config.toml
n_layer = 14
d_model = 160
n_experts = 32
experts_per_token = 1
d_expert = 160
d_shared_expert = 0
activation = "squared_silu"
moe_layers = [2, 3, 4, 5, 6, 7, 8, 9, 10, 11, 12, 13]
router_score = "softmax"
normalize_top_k = false
routed_scale = 1.0
balance_loss = 0.000403
balance_bias = true
router_z_loss = 0.001
init_std_router = 0.01
lr_router = 0.000851
vocab_size = 11277
norm = "rmsnorm"
norm_eps = 1e-06
tie_embeddings = false
optimizer = "adamw"
lr = 0.00321
beta1 = 0.9
beta2 = 0.99
grad_clip = 2.0
batch_tokens = 32768
seq_len = 1024
train_tokens = 241100000
steps = 7358
dataset = "wikipedia_en"
Below are experts of layer 10 (counted from 0) of a mixture-of-experts language model. Rows are named router (the router's row for the expert), up (a neuron's input weights, with its number) and show model dimensions 0-159. Each number is 500 + 25 x the weight over its row's rms, rounded and kept within 0 to 999. Numbers have three digits each.
After each expert's rows: a language model's description of what the expert responds to. This comes from a sample of Wikipedia text that the model never trained on.

# expert 2
router:455516479470538546511473459510481515518467522477463486549469537485496533475541537527463471526492511500472488540513487480498527485495523490464480454473537496506498466504469540504518538501512487478508491463509506491467459507501498511492509473490498470470527496484513526503522500500474510449506509465472525529483469480537476522472468480463499478531486555486462530478514534514503464546477473517488500500546513465453520470511520498471500507525481468498489487528498546488481533475497479
up0:489485480497515499543452504528475537498454503486505487521461494497498498486493495482498486489481493499493475499471500519542517469508489466476484474533508488513527441457482540479521517511516510541491525480534498512506485461468459511467466524494548445486483504450467523482499478481504470480537552524459553514543518503461484484497503479497526495485478513527482524492457491467514507532455482466501533478510466458480490526525493452503491531483526484503479495502509459469530502530470462
up1:471535501481509535497478508517477506489457519442484510483502529466452519487506485502487465509463486526514514527523505472512479493547470480500487504533520494511466502538499490510541534468490518511454456511543485490496548527500506499488462548421483512515511503492491499510532535539497508538499501498499497505503478514483528568496491521565459487470513484496528491509496492517502484560504508499497510515482459492505460458517524469499463484512503475523508472508510465487537527452466489
up2:532511540490496502498517434478491515491456511518489500512485502493499507500540491514518495504469507537505523497499486469516483498474543503499538526462467522469506527498519499499493475516558527525505512591510539506486469508498533507531477549421522503497487519464536482502455487507536508486519483504468485526507521490458471476496440508480513491481462475517476515537512528528509486505550452487536503518513499530480531499483482506484509518522480491511493497526456462480528500476515522
It responds to: Year-range digits. Digits in dates, year spans and codes, mostly right after a dash or digit in tables and lists, e.g. 1964–1965, 1996–2003, ISBNs.

# expert 3
router:465522495466517514478465491538478548509476537480467471547471517469467529450541521516458482521484477543472514522507487485463515489507505465488491483495543472528492490533463535513512524476510504491502468499542529484485483514491524539483508463478459504476510486473530490509519507518466518474495531457510503505457492472518468510468477480505474470523467547474492518483505536517534461528477480530472509526512493474448519487512509494490482472509470471514492488519504531535494552482467481
up0:522501497504505500520509507526487472525509536500515500505499483504497500470506534515492488488489518487441469568484491490517479493504504493507538492469500502554502563538482497491507545465510494515546511474475491475486507518524496535498477516510479504503520493499495541476550531577425491490496470546458522519483491494523501478505490537491488446480518570486542487494491475489499501508471487497561533479466496463472472474453514492516463501490500514495464508484522509516476492490488536
up1:491549522501536492488465514538494499504515518518508483513473508503512491511518495487498517488447460523487466532500503459456509457470481462484520481494521479481490493503509474518499524521522496537489520453476528534531510494418508518522519498534500511488477506551564516495501491564498499475502531538499548525514531481529540506499492482463491459510476492511522523500528486449540504468495492489504510508491467516462520498500506491477450487481531504518472483515503521513520569536473511
up2:484522505454516519538492496511510493491468520466485463533501488447457540481576521512511473536505501545499467506529507477489538482508504485497432487511522502498500461459542509515468513469518515498516507472499485510491456515473505522529533490541505494514500474525513534516535504509525520469473484472520512500484488514519502540467533537491508494554495480530518496493539514488489444542510484495494486542554529456457518492484518484479488502500507474526508488530459529510488510478524473
It responds to: Mid-word fragments, "As of". Short word-piece fragments inside proper names and rare words, e.g. "isc", "ec", "qu", plus "of" in the phrase "As of" before dates.

# expert 24
router:478505473457520524480454506515487532515481516494475439511475564448476541453504508516458477528446464514503468479523478484479532505529521453479447466480505476512478454510494512531507524509528490499528490475497514476455478531490531490486511479502474469464527483456502486513515470494475538486501513504506526528474510482517483536487505467517462473506467526477491512513526520526515458506497486532476504506532489509493517463498502468480490494510496458497494493552487533533478529464502496
up0:507538503453519525513472490529496489527473538467485523544498474473466539502507539531459448511485518516464502543505506473528507469497476490458516457483517498514474499525492524517510551458491467498462488532531494495490496501501476525469449509467493516494530522488546534506518524526473502448509534516459544516491486455505512498447465498460487484500526509492500528481518528484533485525482504513481478486503522449458501492528503498494462477528503480531488470504510529452507520513491481
up1:498507497485499543470500471519521504497484487495524556508467461493526499572504499497485510493502514464496512529479565497527507457487492512499537483459505516501463473465486491562484491509461500517530531482478514522455422520460531500478475451493497482494533524457484520504442514497525487451527499495492492520485476509501519484485482508491508518531504472478459514438482525492495511511489502483509514474525515489512539492528478518490515487509519471502538500490499518450464507503495444
up2:502499555502492462473478523494503473511487520458498515509517456502487509499512503516478506498503542475475522537529552510455487474525503484459519512485520544509473525507549548474516533465531491496515472522525474489498531510464499512503493518494488507497501486542517510496467497514471488488467509435500500502493510456490476546491480519484489514464557488528501474514468530486543507521455476503535484504445549499540498482528537516469476474545493486533527453529494458509495500521492486
It responds to: Prepositions after verbs. Prepositions following verbs or nouns, introducing places, times or agents, e.g. "in", "for", "by", "during", "between".

# expert 1
router:465532472452530532505455493525476534528460531463474481543470529472477538478538534523457475534478494523495474505518487468481521479501511467478477470484529464548477469519501529516516534479518479495504480493517522478480476526478514529483527473486477471480535491473526495507505512513477523461480518481478509508478455469517469525470468473475488477501482523485494520495529540505530469520471480514466477504516518471477521480517528488471493467545477468525476474538477522517479537491496483
up0:551495482502510492467537463465467490506475481482503499475501512497458528519523499481442489505490517477525499486483468482490473487512494474480465506459518511496474498508522481512523514454489494496517526533512474468541466525531485452493534490494487509511496528467499523520494467470457510505481472459512467513481457509459475507504475491533497490531467482476501453484516508537487519515498427444463505504517544521535495514489536453505531506524496515489534465519490541463460494482541513
up1:493545477452540536494489508515505500491476529479490520526517510472485518476506520515488485534493458519487523508522493485516503468524511511515494509504477512532488485482481535526483486466516497504524496486511535473483528543488503531462514455442477459489508495473546481568549520539506525502487466444467517543486500480540484543483512494486476478516500510494520513556487503533508458516457509502531456540503519486489504510537499492523484480562497476545506488517489524494471511458474510
up2:507547540475546529541499525545499455507486537481481495549505539463495512476515539527490483511510494512477534479487498466512517501520486497514515497505491519499465507482488535548495506468553479510544479495498475510491491510484530498464523493491512495507484459494527474550518512559483580471470523476493535529494526465548499523481517495493487464525489535520530508516490495519528460516461520495508519536499508467490469486530518488494468477527536485520487476492470507489483531457498526
It responds to: Name word fragments. Mid-word pieces of foreign names and taxonomic terms, e.g. Nguyễ-n, Bj-ör-n; also a/an after "is" or "was" opening biographies.

# expert 30
router:461531486466506516496454511542482508533470541438477490521487531491473556457546514516453480525473478524464455500530496479471530483525515483469462444487510484526477495519470548530520542471522474494499478475519515459493507507487513544492516481493503491498536476495519495495513517520463508478473524491497516537484492471522494518484485499488480462497488518488488521490520532516533470525479474513482511517502514474478504468517523469476465475534505483525495455540483524520505533505476450
up0:524512472474528536538498456473486517507487517492479484523470502482457530482471501498454455539531533507498483482506506501526504494478507512463497544475488489544460493477538533536512450492523517525525524532525483480492473518508518503453531469470482507525531517478533502526501545525496506467531466526498503532488490533501492515464521495513510468521513498489491514484479559493484476542504538514516468502522547497453480505530484524490520489469474465541512477497491554539494457481477522
up1:482521481457491525509484452498474509522498536477485493518454462477437553505514517528437457530504515472511490490450504494487479474468523495494502500481515490505486497498533515528478494458504500508520502519515512494499471475475501525510551472496501482531548497522516524561508535513480487502498468475494513554467501506498499557458502454477489495509457493518499528523513568519515466532508480507483471506523510461452498530516472485508515450518531482507483485507474512514466507480484512
up2:491559509492518507515486495490507550490506496551468500510527504484481519474470503505524506521502500497504498479512472499579525515462490499484483478512518515514499501499472491523503500479559492532492509551479488507470519482485524517458518545487483518497515480494555485549492530474533541486478523493505486478467518531419474510511452511552467490506484508513484489498548491518538496503525491554501488520500528506510520472461478521485498499481510519471555533475449494514494450491501479
It responds to: Person name endings. Final pieces of personal names, especially surnames in lists and tables, e.g. "erson", "kins", "ić", "sson", Miller.

# expert 11
router:460533502470515540484455491543485518531460525473445495546478530471489525483564535539485481536473481523501507532523474455487512494509498475465471467496523475513488476491499560541526543475510484491509492476528521472475480543491509517496516474482512499492512488479526505491506521520470522456491524481494508501479489490527468531459479465488473469503485540486465508505489530528551472506473473519498504523506514469491498487530527493471494484541486477497487448536478499522503528487478477
up0:516487462512498468527456495470485520478500482473478523498519508499520483479486506507502522485522491523472510500513500439488470503523460492512527516513481551501505469524524480508528477504478539465465477510501491508478518544544489504496508531420509500466546546468518507461501551521520477482516487477542528486509508505536510508445535510502492503491516520486488511490473496513494515485443527530485491473477511488507487457517473545494517502503466479515507513500439472522525539564458517
up1:478502512506490529500527499527506461501463502505474516513504533463504484467516506507499508502484536509509536516550501490511481491506506518438527498504496515501474511508501547519570580486493502478506469517531532503496442500514477488496473443449522549522481513514477501480513477542507531478526494478527517504505497495561494527512502496462477479472497517534501495505501512496545502470498496473504505526522493503534474515484488504492463500534472452536511578513459470475514508484520541
up2:463492512485469490539469466558463436528500529491518495512531489485484515487453559538499464485533530483497485446500491509521502525509491516520515497505511489524484516503522509541561534512533494466535522521473524504470473524500481521482530508535504524504509483488449473525521484514492528557479518497527506520519451466497559525430524491509536472516524516503489512481498513520490460473497494504506499487471531495491469476473520478525466485504494513521502501504510488528475529517518471
It responds to: Number-leading digits. First digit of a number after a space, parenthesis or dollar sign, in stats, coordinates, scores and tables, e.g. (1.32, $124, Pld.

# expert 22
router:492537487468524527499478472544482516527480532479443485540450522468462528471560536534470465541473489516473484520531484476491538498515528488496484479495516483517488492518485540546496522491529489505514465485507512476480511536491525526488522470495485500482518458486532497526514531531462520491481524487483509515474498470528458515466471490475480465524498535484490516502521538513544464518461487540483503538518519481473512491525518498495490468527474479500465449518491535522506517490487463
up0:520545511496526490500482490511500522487483493497507446470521484495493498489544499471486489511513488539524481509526507539468506489515511468461477447533506519499484492495490521482465502476494453528453465490483463500492497483476484532515481494494502496487496471464538489512476456478513548498469519477498530513490518522486514504518537511526472472495525443444494498474509516498522516515542495522479478495512567515508510454458508517434486525490506530523532464507466489558492489529458443
up1:522527446505530534548519512492502485522484501514518536501500467463511488493462513497468495491464482523522531488554498526493477520479457482517483513512544454469457496489466479497532512509505445475534463536536524504496523484478477497483511490491504503463480534510515528527553535563512509504506512514540558489473507498508461490489517483496485480475485486490487485505482537512501503479518529527494516543483546497505472524552512521523496447496458496539521532495508517466497509529474522
up2:494510496491480490537499484514475502509491504500514514501516470498513516457487537517495512495488500563436520494575531549463507525484517491525544503497489522510518507484460547499483507504533515524471541464465466508469507504500497516493529480534484511469532500464519497484488494461467470474464498476522485485483515463560506483499508522541493505511514521453466539501500503520469504489475485480447466485494524485460492479486535466532498531518482522476454493541464506508496479532509547
It responds to: Numbers and spaces. Single digits and spaces inside numeric expressions such as heights, years and scores, e.g. 5 ft 9 in, 1–1, late 20th.

# expert 12
router:492523495478534548498465481527483535515478535484462461536468540458462525483520529509465461532470480519477488515506484476499524495499491494489476478506522465512486485511489518536532506475505490485494494487528532494497472524494535535473517485491452498481509462483522472502500488522484539467496520481482525508466485489528476547465453455474491483519489540472483527485498553523519451527454488528493473526509531451492527485510519467469480479526495476515485452534486529508482512480471477
up0:518501505497482541447553505487505483523488521486481497500453531464489503479476515516512438497501487500518485551488478488502502447511436519502508510458505488536494516558522509513537502469514543465490470562504521494457478534511498493498470469483502475503508546474483498506539519515489528505539480517491474467494515505515485499515465493487453455489515505475465499515496464504479502492524497527505506536511510481466540508501494515458494515473455482565484531537487506549483520521504514
up1:479528499480486516507530465521495428525482529473522511498505519498493531479513538523442474508515503525490494518537458463462480484504501482472497474455510503510514500544466528537494548487531471452552496470489498494479502505484457484500486449507485515511522537517509505511554508488468502515470494472493472524485494466525528442503462498507463459500455504501514510485541514509492475508505483483469526491492495497517496517513535482555525486501459537496493480570504501499521533491507485
up2:514487543507510501458552490482513462489510516482488463492478478517481503522468496499485452509525518487521457548495475483516517471492499531490521522499464465512519531546508506513564500472527485464502510492523522466464491502498483541503474503494509453535533503471516485485535561498425517481541462509474465503470562501492487507528459495550463489451536476476478507521493492495478501504535484511534500476496498524484531478496481488509506509504472500554477498490489482506522519519514513
It responds to: Capitalized word starts. Single capital letters or capital pieces beginning a word after a quote, parenthesis, heading marks or pipe, e.g. ("Dove"), ===Matsumoto.

# expert 17
router:457532488464527540511454491548486518521475527466471503521480540465480531462548532531469474533466485546474492510525492477464520496507515477471474474500521485533475485504476543533511528477515493493534492479515515493488490530465526522470514489486468496478533481487510500505520511543492513483468531487499521520487479469535471520479489485481494473516489538471505525475527550503534469517453483521483505512507520467483504474543532501494478486527478464513483440525500521505473529487468469
up0:508489501500515515491536522532503526501519537479514534508492514488439489488476497510508497501506488508462523551508531523525499484515511515501506505453543516526489502518489530511557535520488517513453474556487547480479467513450509501457511502465552515511529498456544503498487477506477493473499482466487497516535474470523501511524475511457476516516541530496529480487539507526514484476514487484515457485495528523526506463488451525494490513537452439523479523504467502479469503477484546
up1:447580480501482480487504436511505482500520517473484488496490533493475527517494516486496472495510511470453484525482503489481492493499489529545462553507518516511489507483498499536500531481500516501524526474496488516474515472524495492470583538506479489495503505487502499527561492493454481535472463467473520478459495460482495496484468498497506489510468564502510507495505508502491482529498463494519522507530447467489476491500520512515517520458492556536524487529498518525467544467488517
up2:506544518499494536528492513472462507515488501461531449501449506505515503464503519508496472490483487510502484505477491485536517465521467492451488472523480461512516519513502489501510534500515454519545516485483536496528491522437469493522485465497534487530487490512491493494523509559526543479501475505514472550480516528515494571468498461541510494490507463539529517469485513501526505529482536489526497496496526503483512546489465485502457472537544487494516504471503529473468537467493469
It responds to: Song-title words. Short capitalized words ending song, album or film titles, such as Me, Love, You, Night, plus noun pieces ending compounds like gas station.